python train.py --experts_per_token=1 --moe_layers=[1, 3, 5, 7, 9, 11] --balance_loss=0.000269 --norm_eps=1e-06 --train_tokens=251200000 --dataset="wikipedia_en"
Below are experts of layer 3 (counted from 0) of a mixture-of-experts language model. Rows are named router (the router's row for the expert), gate (a neuron's input weights, with its number), up (a neuron's input weights, with its number), down (a neuron's output weights, with its number) and show model dimensions 0-255. Each number is 500 + 50 x the weight over its row's rms, rounded and kept within 0 to 999. Numbers have three digits each.
Before each expert's rows: "comes before" lists some tokens at least twice as common just after its tokens as in all text; "gets" lists some tokens that make up at least twice as much of what it gets as of all text. This comes from a sample of Wikipedia text that the model never trained on. Tokens count by the router's weight.

# expert 29
comes before: "-", "′", "°", "″", ":", "="
gets: "\n", " of", ",", ".", " in", "-"
router:501464572469513517442553516436540545489548502525672484428556474469514487521405625553453537482419513463516537574501457450434509520516543524458464526519512482426569398485453484460474406457489488426474484474381484531583405524381477536525560526548382586453625571442440456583485469473492490471484413559547521454417373529556502466527445545480481496459473517502481497531564517553520507528519550517507457484536470515527515550576597473546434581506568586470472507512515495490447551403587539601538513490486514456561447486412508488440400510499586555465503541472484489574546479494532473574533488533535536497409398546484477556558462584482475458514422555496482432525433539537560477412495522430515512514565454577516493436503482490540506550518489428599425529516538465515530540478529470
gate3:502526359574429520413529579563518445509562495550543524535482482507455512561466469528470433524441469574477497467489547555413470500582472544431533536501466494487563485487552478524509550410451456457463551466410518440551490568526509534557574428441499459447528460556481466478543477505471500541507479497503485610467492494563544424526514507440492479526526510535501552583431536438428376477452578404445457502528414421447532556469478608563486515458437598522495625559524479452580552494509473463497472573531504524521507573522529476523501524546595530544437424484439501496490433536504590543444495332424490517471544577549426557461448552454511481521519505547438469497456574466539520529583433492414481623504540507496505496573503424528454499415471628422490536496542487475571539456491414
up3:475454550522447450517529443561576543428446484399508495510595540471602459541561505472455565462432563323520411465524482460395571542517413463472395553494460518464520489515502499445536438532492461506479403524469559461512477435448449491474440541493569520516495502495451513508466514558448492465437522408459476514495506551504475590461489530449583392506478512526511537528560515531560516519595526519527461453536480456521472538546537356455472495583416569516410480475514471500599484467454564505426578502568409435595525507413530495509483508543509550522486461465549505537499514411474486532523539549574578598455471413454438515480473568588465544457485481554462476510436538556505474395464494459564520419556466502524528507592491538486430470526457490520575576442496551596484526610424461
down3:445472521505567503547514518522515514431547541579466534578532494539530437465457528512516442519495500536551556414443465551466444513544463472475606509520409552510540548522422503467542531446465513561415480604473452434500485571553488439471571500496491535451462595491500494504565587571471495542500583485418471534544500419425434460493536504453499592572498526432529469556422572502456460489470408449550512531560511484558390489486525512450472533506471476464464511502408535522523493395475412419489422509455508485552581487495472482581512520516531442511440542419414451493448546509401510559486437463462443455545551517564539472382485543416474578579474609493466465478477495456549424613478441546507547469546524513606496431558655575568510483521393499570460525482558440422577488505503544

# expert 8
comes before: " the", " a", " his", " by", " it", " their"
gets: " on", " but", " after", " for", " over", "ate"
router:432448480394522492589485471522562590399448306502459498481525557512512524437442401496478499510477540532424459514530535496509521494486575476591520522512528499443540446432567530490435565444425570532488512490535450511427494472514496480535561490510536454489476544438530444509454468516520493378555514542627414423523477441525564579466456481543564413523516502445461485493497435556551561525583426529490404521399539548540452408539459512533451497552494536467553530505528563446474503519537448517528511464470490442447464474612534570403501461568517500565418480466533463483406487500406460522441459530431614579484453449532463483425463455448439519477554516597520498509477484446441536593459533508451419494613436484485557517546465495501480500514531548455460491418427428506459541497590533
gate0:513511526459504435441521488567480485457464462394480358581491484470461438462462491484483441503627606424537593370527470567558534481511480564489445537469456529491542548478481562435594433483480549532471477569475490516490502435511394588497596551482448483481526481529534640539468589499556531537473551443445496584442534474430539493531507518485516454439512504477499545567507434483446489473499506460434509555440541475476513551473502501452414452587455453493504476591464442571458488475425567470485451495513506433451598442521530509501549522597539514540540633582501406577513472514530546486407460543447464522612509498526478559425467461468521568577537484500537528494499429445565454483437516476402468417477472458498546482512463485497567520552412517518553399480597422456463551522542457
up0:551518435597509547536490524443529527551459526590520542531528496534578509520601434483507502424440465557584502594449549396553579556485536568439547415552543467519437532458527453513479450468519489417504518446490519449519490494509542467579418443505530544560490501497435407445465426456390440472486539483504600401514456492539491525484552478474439557478407562440475452528441495504431498442516515561524564399524490528488499514526468498546573574507624467515567559373413472367503452498543492551502526488479427459516482438462350510448439510469529550519464427464562469406522459541548556478575529517512537537469396521416535529513504477483446502463467465458562553524474595551509489486556492539517443490478483532481521540556504386526491464448546478528464489617422531563552518587485570
down0:468541472526438533514460461551565476496494492522478504449474513567381582527493505494504498496510412392537524449468427409543440449491546495563445462498472579487589503393476467466511566449518502610455557513430447409533523458539499518542514530524483484544528602446524579547499591434550688504509479450489487505430485488509577457461428566506424493440413555508507444564508476557472548564515436486478454569457555644471559545497600489410447493529505527430535411503509484485507493496514476477498523585471551454458620464577626505478545532535485473443477583466458492520598500479380519482521405483505598509493510460494515471498413474494511543495509479520510447391470446483504480533521523448506473489538434531555490581564574510555448547450467421543533539543600466418483501462539470

# expert 26
comes before: " |", ".", "–", ",", ";", "th"
gets: " 1", " 0", " 2", " 3", " 4", " 5"
router:560555536540484453457519461586495614341451515493558546509507497519504453486482537624464566490586468546577503440485569553584522420449463584482432481526578486457530449514445539546467411493558556404420509457493558359508498587473552483559456465496452449576515467518511423506522530487516475525519460521537466565428577444542466507534540461563528502460473570435460501489500555563511489486435497563474512480382513601542551430559531555508476470500474450543547580561531528559525516546526414584552492452467576571470543417520555482513427463416482445492478442500523534464496490492544534463441659479530482518472443547579466444505484464502506565467443548470466426509566499628559428566511506512523540456519509497387522447422542499495519568467552564481455524561522473471463503485433565
gate0:374500511464534480445541467542486484506551474547467515590491493572530491537492511483549545530512451472515528487485504524520502494550489549524556487484475491501488546496518513510553571523549484481576533488426560451447541524515540455426455492470550479501445495441440495496517533583562600511577535482462476564502512577376434452522508470565528414494453477453466452601445413561445454497437428476510510549519414456459440498582494482417548427538548445545470567505599444498465521519542591524421490566607615590416540495468435474488422484457398468550474453501519525546551409420497546529487449398442441477547556541477476470502527443544595567488587395469466490563611425523489600615478527531465503545512593499572472469513433436548439505410528451411542393507486559535463534530542514
up0:529549558526487551493480524512498576372468482535592506489420469393429470525574483517491501527491525555505510562519473604424432483457543555487609507538491558472493439527553513546385463491473469418464470345504449493472481445400439547524569414540509523511544492448448444461467520487479529431477434476518483438488519381611449494463466476611513482428499506523546494527531630578555503429534513529446514579459458499460502508473534518564400569512533549495444449544560523530579524500522519528478475479408374533466491536452505499496483465443574482480487584615487537508467477510633464465514503465527490567524511575507546503508434521509513540519545536611512465525414460537521448453477600471531633485582468563478520464505530522467505527438490516605498561560555532447479466460401476
down0:531507470548445542461457484398460561487430542563526446469580456479485546519464538511456414509429338476470524476505542483488522395502509463500475423439583534541472528477574521525500458423604557570441410481540440510459506556493508491529601432521496450502523492503581531635494582527542579446491556528481508452559510417563448525426538523553439439500530504501450534539484482465463498455436530545560538408535476565525465386519448475568592487559477532518565550514518443541446520514562466542591535435454508470488557507536478447551463454452488456419473485508387398498477426452433519432547538460458482536496466504466559554502499511470576466599523445513463506481464544449531497459545465535468554528486447506565536598583437446498505553400466651413482533588542482541580485520495567

# expert 14
comes before: "\n", " |", " (", " is", " and", " –"
gets: ")", "\"", "),", "}", ");", "\"."
router:471480556469569474490392533578484419425486491487497516439481472565538507618489492623454542423372549502513499526489538635582585551555463532553575480506472417428573531457501445557488494504414485530592544517497412531509457609471489487425520545496480441534566546556522525469465576479524496562500542489497530442466463511541612414515530504545587589500476462437507605574430483408490423440545461529585424509483491503529482528498558494502494583456492414481563570467450445409521430454521485520487528519548514515536556548625437468455551503517454541537516514542425605461541532472495462476557460490493463536529463481426531429493494469539535443488500356455425473588529565506573466489520461471472388508511486496426573471532454418503545548519574450495479473460506509544452487491501529
gate2:502468492548526581486562516491548511450606524409538514534484557522554541553468482524547467472544547534530468525472563464414569495550502615465552530494518442473458484527465476530490454501512485490437437513556503543508564518580438583486489544506445449444436461470495415574521486562445516453484527573615513576489474451395473547527495538473497540597442466534512490491441580559485542578539400441498452543466554559602458557463496502532480467493577581515389486541434445399480478485589513446501524521548574499523444397505490490577433497538621520508427615535483507544467418448568524499471521488419527501528513531600361486574545418603526525561468435528508473549576449547395510597485510514481566572477581509570571553545524490493496424497512415489453548473510531510471544447460496
up2:423461506505508540498446585545532457451493582490479431470489497481461570555495397553476599448385542556564475482518519550492505560440443500547565498479497460473559558535529410553503485474450480616555488561495427531480548577455472526437489563527469479482510561600549501465456588474530434579543555475553519380479479525437552490536521488496510519511505494421532509556523455448516451424508433494491461541467468556500389444501564472509457598438433455567462450476457485525513488521580448533487564579569386569568568470571509477455491432552510535510497460498422577521520507480567499515548443465515475614425469489411585452518496388552536482472536390610436478605467529401529527533527465535500402438490521551431559535510522480471549546451547536432517547461513518592474526407550514
down2:542445484496514486512518530567515543435518491533518571482549512541476406519455479517413512473416455542556467435539530548484431472538472501476544533468469494388565368519492353471439571592494516522485508489385535425486441449484525560527446468459534535492564583507489517503527537571528446522430489575443469558454413475440526550482551523504485552540609505462530461515498533407582539499493540460488494505584481541468518447481582448562499532493566448508422473501513477477460520507421474548559485484572562561494456433571611472530551524527371490409594526555505553475583449535487533436478504415545557493524549422444612554523484416573540498645451427497397584507482546478551471526511480468516455398485467557455445532492502530490479510482472477443500568444509383471545460477541590

# expert 13
comes before: "|", "-", " member", " new", " single", "%;"
gets: " a", "\n", " an", "3", "4", "5"
router:625523504522401528519392440502503546429427523410552541513422551529509543417502548579449451437568522513541455504521521538542536486551477545495507392600429535484410510525524519499493478543461549415485457535564465469520555424430570564458471522469450473489497574513430568444489512417483574492516464492543663456468530490539516370530521567513450570494569556415520549555473526502485466477426504601447482517532461475504390473563506542560514591479522552420470551651500469452514457544539499478535468505433467481465550475497560516456467443461550517537470550486476459521511479460542553487469538599489463556529473507542519465483530493487479462483440474497516435526581547497563526405507494466502522469492552539506590444555458362472502571383505489536447426404603498460506430425456506
gate2:470456445576487549581520466437489539497547516408586547480482458524541416492528531546484504609572554505501385468448564512507503429617515474600495505449503459430467493505463510443492477515537491502529510417554561496470605432413534584471526528491527520443540407515423578484494485434570428427563577403495490496505564478511496535438496474425441513608527504419547499575509521418387506554468556499510533506453481493544532540543579476530521486474415521458543455600556503423461526624516490496512427582454473521461627515480491497607578426471434497497446524447534464571607415540518578504468562460492491536534551536461417387520477543457490441454509458497567427468499513508480510541579554579508525463550585539441533504472450488552535411469506436575513507555535479504524489517518481
up2:468514430499513489486548423526468517538555596497519446508524453526507517494454396495489457479487470515436488469527476554447603601502534505445485415534492487551525566500517477540550542548593497463409540424548457457539477447528509501486557512541471403570479465443490577528544512509535517471525434507517460489492431532553505484501477581564434508514465519599520492469563521604509469455478451543493432489512431576524489585508450480642544503508579508542473621466562492530520459509535476524519549484454507471557471504485471469503473497460496457510520474605557415458397456507434494502452498503574376511520468492386578449429479515445421530543497462486518591533422544598625535505443522492453561477495446565684593537502532516435539655449439368445495443567494531468463471508507519
down2:528495482514464547402510476489532551540495396480517464484503518502528542451495591485513493483497424438440526520519485536482532474454541459486462561489525447473468475506507412457442531516568487516537445485525455474454517522452518519579543527430460548582543594587490457642380518501578436514504517457471506505522594524513566576494489457454545409499468513399500586497474469482575570527580501512588518470495451434494446469609458497389587536529462622431488492393406502452592435478564548393487533577439489489399487536442583459541482451513504439540566451511459506521408476550504509428565394548488543528500595552529492514545465483512481477637497520519493441612528419464550544555589477429417462523575537547557446461549469510487474439460478529505458497503430543523478476456543550

# expert 18
comes before: "\n", " The", " He", " In", " It", " was"
gets: ".", " it", " =", ").", "ich", " —"
router:472526494587498535496502506482589555575521495539536420529484515452413390523531474474436494500428478456547517519453557474542488573498537518503518524531460505479555431515385491586444419337538394566541505501437529464508491518558492527387541461555495483451431496503552564525427541479400442552374454504539484562477476609455477462482583519551440527534531604472522493488575404455510498526529386486505442529528481407537470492500442471500478554420547506499484497531496469405555559472474457606490329605522481496442532502538458598440495508514543468532431536492403435484513480483506527555536475446523450508464425517527488522479471510540525487527412490503499476459443422475575588540567483486468479538488433440534442519570538550535533481537425490460499475617571526511416568475556458
gate2:469592464488500477537553477533434585550566483569463491431383483492574459538485498461541535436479507432515438542454518448503530554509557477470485547500440550457515456633491521533568477506519437468489473493356412442458443512527498506397477434491456634518523535441522455523554530439582557526497513511521566504454502558558576417440479413519396531524501521526483480516510508511436459446499475575563571484579456553535506560570489588542470542454517467550571403455515486459404437561582400452477444488483423449490610554477513506615473476497494445503547469456490528573430498425545430500485503466523468536534458513547482565470466472566506456516568527429526525491498415442577480538545520506525317489571460495520504466522448527373506515553596444478499542512503527465524472483582493
up2:476487514479549610531501510532449417639484536506563471437500520438493492437533422514528464449538550476505450493498512543486563522504525571541496481558464508499452515566466462434503573491439478473476506492523461518564472547474592488510481560522464613547502469438428490459360491522475494491528435485447465409562598505490507538490536501483464555502498516478529444496441487409641544493523505575522496438588538469448429547464571575476581541425464501544549467502558467627457344514485506440455552556511594532400539599520542476509529588525518562547537531498491498547449498440465442565507485541496500635476490447408525549505509461508485492487475501409484509563485628525463523504453563452592506460447363556493579612437526475471550497504482519540453450515488474439377537524505532
down2:505461469518516488573427596526489429547608426476537500538540462498534567373417528464447519517406471491487517474497430649486515432502513531565575492521485489573570519524527558451609445545460554403498470428517502548488552479540465513611572470449462459513531553398411464490488496541481461504548398463526504529535445543494562473536421460555478531490550562504429544535453618566558423511446465453463551512505555504491540467573428541509517526461434452480477509604507496564463438443442522483511524493550554562551561440494433482508452455430528394432467535468460545514522519510420494541438444566507575536539515571496447549565516538530505443498471501522488464494504570574499550627470508443432564511565529500505515491479415516395439401460567560486539489442533434560506413488405499